config = dict(
    d_model=256,
    experts_per_token=4,
    moe_layers=[0, 1, 2, 3, 4, 5, 6, 7, 8, 9],
    router_score='sigmoid',
    normalize_top_k=True,
    balance_bias=False,
    init_std_router=0.0236,
    tie_embeddings=False,
    lr=0.00624,
    batch_tokens=[32768, 65536],
)
Below are experts of layer 6 (counted from 0) of a mixture-of-experts language model. Rows are named router (the router's row for the expert) and show model dimensions 0-127. Each number is 128 + 24 x the weight over its row's rms, rounded and kept within 0 to 255. Numbers have three digits each.
Before each expert's rows: a language model's description of what the expert responds to. This comes from a sample of Wikipedia text that the model never trained on.

# expert 48
Description: Name-initial modifiers. First words or pieces of institution, book and concept names, such as Civil(ization), Special, Social, New York, Royal, E(cology).
router:120124120122139083116083149113156100142121134100112153086136128121149145119114097098141121164152076115135128099110118144139150156163136132110106145154123166113165120153122150147107133111127143093162114148174152167121150149090153129129154133193135144086154135123149135153118164129159111110204090113121085165107135115148106128140117173153086140128140116189140128128135122159091089148130

# expert 23
Description: Mid-word fragments, under. Word pieces inside proper names and words, like Al-ter, Wel-ter, B-eth, plus prefixes under, inter, over, arch, and ==See.
router:158132146140137089124096150152156134090131118106071131134177156103127114133141118166153122153133149132140149128087123172141154133138120141093111127129148109090139106194169119092110113141124155099147133116107154124112119152086114143120136118117125149081131141107159127165125110087157114123162134153114130161147115184134163116131148114129088105136132120158139169109083117122140142143114

# expert 59
Description: Colons after labels. Colons after titles, infobox labels and numbers, such as Operation Prairie:, Phoenix Wright:, NFL draft: 1987:, plus time colons and minute marks.
router:116131138136140114070120164092122118130128108181106156140141146151133109108109143144143118155117153176136160104106075136142177133124154145128117121155121104107155112143142125128133154120103143083129136116141184098125141131097143131108125103130137188078154120108154087176128160102165120112127115165132141153125141092135096084150097164094139142137161089182128103092152163151094108134142

# expert 61
Description: Passive participles. Past participles after was, is, were or been, such as located, known, built, hosted, and infobox labels Preceded, Succeeded.
router:110113129152136138133123181095112173146124175150119160125150119118110107136123104127136137153132136134127136093112117127131123130145176145124129143139137131091153145148155177154110117110129078101158094119170148164073102173082149100158151108155146168089150169103141116161145112124188113148106128129133096141154136135141112098133098156164108115132177081109151142115112110129108151121133

# expert 21
Description: Word-piece suffixes -ed/-ing. Word-internal pieces, mostly endings like ed, ing, ated, id, after short stems, as in bored, sedition, weighted, booed.
router:106132091166146118110083143141135146130103141108129146117162097083138105134096067130144127145082129111140137127143104108123108141101104096122089118104138125149143134147195157115109147122125143109135071148121165122122097155102119111175156108129124162115133176138153114152123130107161099159164094142137097164129134134109125119123125136121097118106130107136173181125126131142109099136138

# expert 44
Description: Romance de particles. The particles de, De, La, del, do, di in names, plus de- prefix verbs such as deals, defer, and coordinate symbols like °, ″N.
router:142177162165182127099064108099142140130112097138133165129147155109124140141127105126169109108115106158145099114117133137123118167131098120139143144130094102145121119137138137106166161109086140096161133103177142125102122138090146083159138106155096159106136171106135087168129134090111119126145069119142077178129110128172131091107125161101134152170172113139139132110143172169163141093120

# expert 36
Description: Movement and narrative verbs. Plot-summary verbs like moved, went, returned, go, come, plus line-initial dashes in film credit lists such as Produced by.
router:144139150096164151096121139169149189070150153137111187140116122124121138151136108111147092126085101133144145078083136140142145160153147113138124137109124111106145156126166165125148150126145136136135139062137137115090123145120119100113155140168171164091144145110126131167110179124152110119135083107079079146142081130143184067101114126115086143137143137121150106087098118154175101119097

# expert 42
Description: Quoted titles openers. Opening quotation marks and first letters of song, episode or album titles, such as "The, "S, "M, and table pipes.
router:119148170109108144110091152102149120106092125132115160106149103124137116137137112111143128134126134106140147114142099130110121140167170134079120154130143132078157120129187161164095137134082117106138087117152164115118150133115145114108152168160100170082180148112129086143153149114140132114151135136113065125148114111161129098082116129160131170099166133173145124130124145111118113140143

# expert 29
Description: Coordinate separators. The slash between degree-minute coordinates and decimal coordinates, plus compass words north, south, and minus signs or blank cells in tables.
router:114145097152103126135096125092106134134090155128057140135152143105144124133103124122164101119136120111164183099106136116118137114126160112138108160130104128149114158132170143141137135124144119164141144124115194112107129107116095140142183170145134150122159181088180112168135160109135131108128126157169136174165150121169131115115123145149124164149159126140146157164148088098143131128103

# expert 2
Description: Sports scores and results. Score numbers and result words in sports reports, such as the 1 of 2–1, tennis sets 6–0, and won, defeated, round, final.
router:147146099115162137096125121143151132112116137140094131116141147129125119155131115137105142151131104156171158089099114172103137144177121149123110124104090137106128141139133184129117151115085176050147130111111178127123141119092131110166125151120126137095166147102167083151137161142157085117178109144130108137131126158147129120144154133112132110162132044109137173142140133133128112100111

# expert 17
Description: Discourse and reporting words. Function and reporting words in running prose, such as such (as), that, many, said, stated, announced, because, how.
router:107131103105152167110082149156117129112111135155091145114138125151152128140137112122163118197123115100174125104158119133149118170161113166089130154129144105095141128131167118155177153091131141098123127160153171163095128144128186154111138155153121115116203138133125122164103163109129127146141126109124095142137121161134135133071085164110084154136168109112129145083119078161112114100111

# expert 47
Description: Political titles, institutions. Nouns for offices and political bodies, such as President, Minister, member, director, Republic, Governorate, and nationality or party stems.
router:102109152146117177157085143160099153133152144136151126109105148113115152083094107105131143138114080155155132103107097170126126160123124109117089131157137141084120127146135142130150116142134150113143125099137156126072121154147145110116150150145081181108148132139166133165140151145157117121135101166111080139135147099124098120106101101173100154153148088163199117125093114131126102114144